config.toml
normalize_top_k = false
groups_per_token = 3
init_std_router = 0.0104
norm = "rmsnorm"
beta1 = 0.95
Below are experts of layer 7 (counted from 0) of a mixture-of-experts language model. Rows are named router (the router's row for the expert), up (a neuron's input weights, with its number), down (a neuron's output weights, with its number) and show model dimensions 0-39. Each number is 128 + 32 x the weight over its row's rms, rounded and kept within 0 to 255.
Before each expert's rows: a language model's description of what the expert responds to. This comes from a sample of Wikipedia text that the model never trained on.

# expert 51
Description: Line breaks, list dashes and opening brackets in See also and disambiguation lists, such as Voelker (disambiguation), track listings.
router [104 117 105  81  94 153 134 144 110 133 180  69 115 119 186 124 148 142 125 112 153 116 129 216 175  54 162 146  98 118 139 145  82 144 158  89 203 162  96 196]
up0 [151 125 166 184 152 134 130 172 173 120 175 161  93 119 140 175 134 178 135 104 105 135 122  94 141 197 152 145 204 107 148 100 157  98 146  85 122 196 176 121]
down0 [108 104 204 129 126 109  96 135 115 122 121 102 142  67 109 181 166 174 117 230 139 147 103  65 164 147 110 112 120  91 152 156 164 135  86 154 123 101 165 134]
up1 [108 124 152 133 115 201 200 157 162 145 181  77 167  77 122 132 161 142 119  79 114 135 142 181 137 100 101  96 173 142 148 123 142 144 139 182 153 114 155 114]
down1 [178 126 110 130 108  92 128 191 114 105 167 180 131 128 111  88 129 110 101 132 199 104 149 174 154 114 195 128 123 151 142 126 164 161 170 174 156 176  97 118]
up2 [128 106 175 115 105 116 148 181 111 162 108 101  88 124 178 118 188 170 112 111 134 173 158 103 206 165 123 169 115 141 118 108 123 142 154 150 136 163  87 135]
down2 [117 115 156  91  95 132 186 170  83 155 125 126 154 105 145 169 176 159 100 123 103 122 126 141 103  97 153 144  90 176 115  98 165 129  45 113 144  70  99 134]
up3 [ 49  96 125 175 152 144 166 158 137 130 133  99  98 100 161 118 144 120 151 107 102 116 118 180 121 107 146 110 123 155 104  96 127 101 159 111 148 127 133 144]
down3 [156 134 128 142 132 115 129  81 153 126 118 124 137 102 149 115 163 118 127 172 105 120 153  75 130 123 140 163 155 125 102 124  93 128  91 158  98 198 146 141]
up4 [137 148 162  80 163 136 189 120 121 109 181  69 123  90 156 125 114 128 130 125 191 123  70 167 117 136 160 122 160  98 154  97 133  83 169 141 196 137 143 138]
down4 [ 39 191 156 109 139 127 143 185 128  99 147  65 153 103 133 122 135 147 154 179 137 194 114 145 126 171 123  95 148 116 178 146 117 127  96 158 119  88 102 133]
up5 [101 128 143 113  63 119  80 183 128 123 126  91 163 106 108 146 147 113 119 113 142 114 169 111 144  91 161 165 144 195 143  86 134 135  85 139 203 120 130 137]
down5 [127 120 110 105 184 136 159 125 175 107 147 185  97 122 133  96 156 143 155 106  89 207  85  93 144 122 142 175 133  79  82  94  85 155  61 173 125 113 138 101]
up6 [142 102  47 161 131 114  98 143  73 134 155 108 140 175 144 155 122 101  90  95 156 161 125 138 110 105 102 218  94  93 143  98 128 126 100 154 132  31 123 112]
down6 [142 165 111 109  97 110  67  70 130  60 124 166 151 149 150 184 144  72 154  93 128 120 119 136 135 174  96 112 125 116 231 143 131  97  77 119  93 119 221 183]
up7 [115 152  92 119 117 127 109 162 136 132 144  91 118 121 121 102 109 116 149  72 133  69 141 174 171  63 127 101 154 136 134 120 132 130 169  94 234 132 149 179]
down7 [129 132 115 124  95 131 200 117 107 118  84  73 106 123 109  59 135 119 161 105 192 116 167 158  92 120 150 160 169 182 129 126 148 148 150 145 125 172 112 120]
up8 [166 100 100 158  93 137 139 166  99 129 159 153 146  95 127 137 104 100 139 152 131 124 158 139 214 124 132 116 126 123 169 176 106 146  86  82 190  75 128  88]
down8 [129 115 126 176 123 159 205 120 108 105 182 149 124  57 229  77 109 155 113 160 100 105 142 178 113 163 111 170  80  90 157 103  80 123 152  90 179 109 113 111]
up9 [148 171  75  51 141 113  96 178 138 110 112  75 100 141  96 125 124 120 128 149 133 154 167  66 162 156 118 149 175 122 152 111 132 178 119 114 163  93 111 149]
down9 [161 114 102 114 119 104 119  97 129 145 152 102 123 151  97 119  87 132 148 112 104 119 146  98 120 144 106 121 141 101 105  65 163 160 131 141 103 118 105 110]
up10 [163 127 119 113 169 127 148 107 146 158 178 102 103 100 133 166 104 147 174 130 136 110  66 129 150  99  98 135  74 127 165 107 155 160 175  92 179  83 138 155]
down10 [133 120 166 149  95  84 222  93 165 152 166 162 107 164 137  76 145 147 158  97  97 129 164 171 122  86 154  67  94 164 104 171  93 115 116  74 109 130 178 139]
up11 [131 169 110 130 141 165  90 136 174  89 170 156 122 138 132 117 166 155 163 151  93  95 147 133 165 156 140 114 100 151 143  46 157 168 153 146 140 188  49 174]
down11 [145  99  70 106 135 177 129 155 122 165 131 160 161 171 115 125 147 144 126 107  55  61 172 148 118 173  83 156 139 180 100 108 129 150  66 154 102 132  93 142]
up12 [163 114  87 125  63 143 128 143 157 104  99  96 164 135 101 157 217 142 191  94 130 166 143 126 185 116 121 138 114 161 129 143 134 119 160 153 172 174 102 120]
down12 [126 141 118 127 179 178 125 119  97 149 152  92  58 120  98  98 119  93 169 128 135 150 103 135 159 125  75 161  94 130  72 161 135 118 147 162 101 106 143 121]

# expert 3
Description: Final digits of birth and death years in biographical openings, such as born 19-86, died 19-74, plus endings of romanized Japanese names.
router [164  98 104 122 176 191  85 122 132 155 156  73 142 112 166 184 152 151  39 175 144 180 110 122 111 115 100 164 152 133 142 138 130 158 152  99 141 163 140  75]
up0 [152 133 136 106 100 149 152 144 132 128 151 173 168 130 112 155 213 147  60 123 126 111 103 210 179  54 185 115 172 151 135  96 171 132 195  82 125 132 122  86]
down0 [103 149 111  77  79 127  81 155 154 158 153 133 142 113  68  76 115  68 117  64  91  73 109 117 143 120 142 140 102  97 129 212 123 177  61 153 156 107 124  93]
up1 [118  93 119 190 138 197  94 133 162 106 173 112 168 130 166 113 194 145 132 207 131 145  93  84 139 133 154  94 160 119 120 153 129 130 155 143 125 140 116 114]
down1 [130 188 160 176 125  92  72 143 112  97 145 105 172  73  84 106 147 136 117 113  59 170  89  76  85 113 121 160 127 157 113 158  75 153 153 130 108  66 185 102]
up2 [135 169 129 123 163 162 101 120 103 138 141 119 154  95 148 107 200 143  98 168 132 197 138 118 107  83 112 134 117 124 153  98 102 137 170 133 157 157  90 121]
down2 [144 212 145 160 117 138 129 108 134 141 120  90 193 166 167 136 135 187  72 151 114 134  89  89 116 128 125  95 127 162 113 128  84 150 165  97 110  78 129 126]
up3 [125 127  89 128 162 167 177 136  62  52  82 134 157 114 158 126 135 123 124 148  80 156 135 145 111 121 144 135  93  68 147 134 102  99  93 131  87 137 122 144]
down3 [166 126 119 138  82 135 175 102 155 118 130 119 149 105 159 118 181 107 163 108 157  85 132 133 157 140 155 122 135 146 150 112 128 136 137 180 115 131 164 135]
up4 [148  78 173 128 141  90  38 124  94 148 131 129 123 105 131 155 128 126 111 117 183 142  98  70 134 107 161  83 134 123 174 103  84 165 143 157 174 150 145 132]
down4 [ 80 149 144 134  59 151 171 120 178 154 135 219 127 198  89 106 139 148  75  80  62 101 166 178 107 154 143 153  75 130 103 127 132  65 166  82 139 115 152 115]
up5 [140 156  79 139 166 161 142 122 128 163 159 163 118 104  73 113 122 177 131 138 132 145 134 122 143  62 166 115 197  81 120 134 125  52 168  61 120 115  39 110]
down5 [145 137 148 165 140 148  70 106 112 119 152 162 118  84 106 121  96 146 200 113 160 106 135 129 143 102 136 141 147 135 107 131 122  94 123 109 125 144 127 109]
up6 [158 169  94 114 125 180  83 120  35 105 140 143  90 170 125 175 175 179  81 161  83  91 114 160  89 104  91  93  95 155 108 172 107 126 177 139 139 115 125  98]
down6 [118 132 163 126 141 183 132 131 161 137 136 119  49 165 116 186 152 131 105  98  90 158 208 105 120 144  87 173  80 149  56 138 168 155  76 116  83 109 128 118]
up7 [170 127 130 136 102 118 132  82 125 152 121  90 204 150 118 119 110 191 121 140 139 188 119 107 163 123  74 175 102 173  97 149 166 218 129 116 113 137 144 109]
down7 [ 90  80  99 158  98  85 156 133 106 166 112  94 165 151 175  86 142  58 141 170 117 188 115 135 148 127 134 101 108 143 148 137  66 142 132 133  86  79 109 116]
up8 [146 130  99 107 138 178  93  98 124 151 142 104 143 107 141 113  97 159  68 149 153 179 136 189 118  94 154 181 151 125 112 143 159  92 138  76 154 158 128 172]
down8 [153 115 116 127 143 119 114 125 107 124 103 109 151 150  86 118 132 134 134 152 134 140 148 165 118  67 109 166 117 139 146  84  94 109 160 113 103 170 114 192]
up9 [101  42 141  70 153 136 155 153  64 178 128  95  90 115 123 104 139 155 132 156 152 163 124 120  95 124 115 102 148 141 153  77 127  92  84 127 114 155  71 107]
down9 [145 105 161 147 187  95  99 113 107  90  96 132  84 133 136 111 114 113  65  64 114 138 167 118  73  85 131 180 140 116  94 166 107 152  85 119 129 115  47 190]
up10 [158 160 101  80 195 161  75  94  62 100 124 136 117 129 136 181 156 161 102 160 182 123 131 135 127 158 125 116 141 118  88 173  79 110 137 118 203 131 132 107]
down10 [ 77 132 178 113  95 135 184 152  93  96 107 128 107 172 141 129 104 125 143 155 106  54  70 149 176 137 169 115 111 105  52  69 105 181 102  71 176 118  89 144]
up11 [142 142  86 132 153 110 157  83 149 147 120 124 128 104 140 109 131 131  95 135 198 114 134  84 102 142 187 104 172 122 119 110  87 144 144 151 120  82 111  87]
down11 [107 163 201 131 146 112 123 190  82  89  93 123 100 195 121 129 104  64 190 146 104 103 195 117 153 140 149 153  80 127  60 120 127 170 142 163 153 140 104  92]
up12 [171  87  92 143 147 155 145 122 132 119 155 106 137  99 153 153 146  88  26 153 128 121 100 134 119 128 139 127 140 126 148 128 149 165 125 138 100  48 173  92]
down12 [132 132  99 147  89 153 115  91 100  95 155 118 164  72 147 106 110 122 141 158 118 204 117 159  98 155 121 136 102 148 160 130 115 162  88 191 120 145  86 182]

# expert 20
Description: Closing == marks and line breaks ending Wikipedia section headings like See also, Twin towns, Sources, plus paragraph-ending periods.
router [ 80  95  75 107  84 175 120 132 100  88 193  81 135 106 144 132 163 145 109 110 120 146 119 133 134 165 121 132 145 176 175 133 123 122 174  96 191 135 103 156]
up5 [ 94 121 116 193 123 181 152 176 158 127 152 128 155 139 156 122 126 173 114 168 124 140 106 105 243 123 127 129 153  92 179 118 117 133 149 121 147  95 113 186]
down5 [165  62 157 174 140 118 155 110 123 158 204 137 119 116 133 145 124 169 109 115  95 151  88 199 141  98 181 119 140 180 137 101 144 143 135 126  94 147  96 111]
up6 [ 91 179 134 114 134 126 173  76 110  94 164  95 171  64 145 164 133 137 112 104 198 107  99  64 140  94  78 167 142 101 159 125 113 168 136 109 101 104 150 182]
down6 [ 61 133  78 124 149 150 163 117 171 134 172 136  69 181  85 172  97 107 137 107 123 114 165  91 131  72  94 142 128 109 125 149  65 129 137 132 168 119 168 119]
up7 [106 102 160 158 110 132 147 122 124 179  79 106 150  97 135  79 136 153  99 162 120 189 120 168 148 155  99 148 160 161  95 130 122 116  92 154 127 159 163 128]
down7 [125 114 155 102 179 170 186 140  91 171 107 161 167 177 127 162 158  98 150 105 150 159 128 185 134 128 109 179  77 132 142  42  85 133 109 136 137 194 108 161]
up8 [ 79  95 109 124 110 146 208 178 111  92 211 104 108 110 131 131 145 157 135 118 156 100 122 147  95 114 100  96 137 128 122 153 165 140  79 134 109 139 127 100]
down8 [ 91 146 119 124 167 104  93 137 151  92  87  86 153 120 132 112  78 131  78 137 155 130 119 162  86 112 132 119  85 122  74  87 115 140  76 197 114  98 128  90]
up9 [179 112  66 119 116  94 123 121 153 123 119  71 148 129 133 182 122 126 123 120 137 140 117 103 153 122 171 118 179 163 112  79 119  73 169 126 165 151 153 158]
down9 [ 89  99 153 112 119 192 186 133 152 133 141  67 104 159  89  86 164 136  92  95 148 138 167 134 148 129 118  73 163 140 180  87 152 103 129 146 123 125 136  88]
up10 [159 104 140  89 138 114 171 128 146 118 136 130 162 166 118 125 117 118  91 161 133 173 160 136  80 164 154 209 163 158 171 101 140 159 109 156 118  93 156 104]
down10 [106  77 148 125 135 116 230 111 131 153  93  51 129  95 101 134 105 112  85 128  75  99 108  92 186 145 151 144 127 158  81 100 104 121 112 192 128 135 135 117]
up11 [ 39 167 150 122 135 114  82 140  96 113 176 115 110  95 164 144  99 126 129 147 196 130  95 118 186 190 108 112 113 213 137 111 163 101 150 141 137 205 134 163]
down11 [143 119 178 158  92 112 122 146 152 147 116 116 119 136  70 127 153 152 181 194 157 188 112  99  65  76 120 119 117 108 140 130  90 143 127 158 168 154 155  69]
up12 [149 130 136 126  97 118 104 121  78 126 105  88 121 108 168 183 109 187 101 106 155 164 142 119 121 155 166 120  92 110 160 146 130 102 194 140 106 131  83 137]
down12 [102  86 125 116 140  90  85 112  67 152 131 129 154 141 123 126  76 130  71 128 107 127  89 119  68 108 105 124 180 121 145 196 109 166 161  62 115 132 115 140]
up13 [123  56  95 172 117 154  82 130 181  83 130 111 109 164 135 122  91 116 117 110 104 107 114 111 149  89 135 162 170 130 184 122 116 162 114 122 186  74 155 142]
down13 [ 82 142  52 102  91 165 103 110 104 131 171  88 149 118 129 144 100 122 135 119 116  82 130  91 146 141 141 125 182 208 136 146 168 116  89 143 146 105 148 127]
up14 [140 133 127 122 114 188  93 182  84 131 124 137 135  94 143 192 113 132 146 176 151  80  87 142 148 202 120 141 108  87 144 141  79  66 173 122 180 162  92 180]
down14 [141 186 163 174 136 121 155  68 169 106 134  76 118 114  97 183 148 167 167 157 136 151 117 156  92 167 166  69  86 144 102 181 136 101  92 138 123 149  83 102]
up15 [ 96 127 103 134 173 177 162 114 134 131 172 143 106 123 127 144  89 181 121 104 125 130 101 154 119 116 132  90 164 155 145 145  88 143  90  96 102 123  95 143]
down15 [104 156  89  57 141  96 116 111 161 167 123  88  96 133 129 108 130 136 118 122 153 136 132 133 140 178 106 103  89  80 156 155 117 140 119 135  87 152 120 125]
up16 [ 69 101 142 176 178 172 134 159 116 139 152 102 149 149 107 139 180 167  87 141 136 149 108 135  69 142 140  75 129 120 167 139 130 108 145 105 151 129 134  73]
down16 [119 156 184 163 173 175 115 176 149 184 122 160 107 153 161 119 109 129 196 169 149 145  93 163 137 126 126 132 143 125 114 168  95  75 161 100 124 126  82 140]
up17 [132 142 127 148 135  84 132 144 135 126 126 106 115 185 163 161 142  92 122 153  90 179 170  92 161 114  64 122 150  72  86 165 135 143 136 141  78 164 113  92]
down17 [139 132 119  93 138 105  85 139  85  88 119 145 140 209 168 163 170 170 101 138 116 177 141  57  98 145 156 173  91 108 124  92 146 136 147 110 135 139 123 208]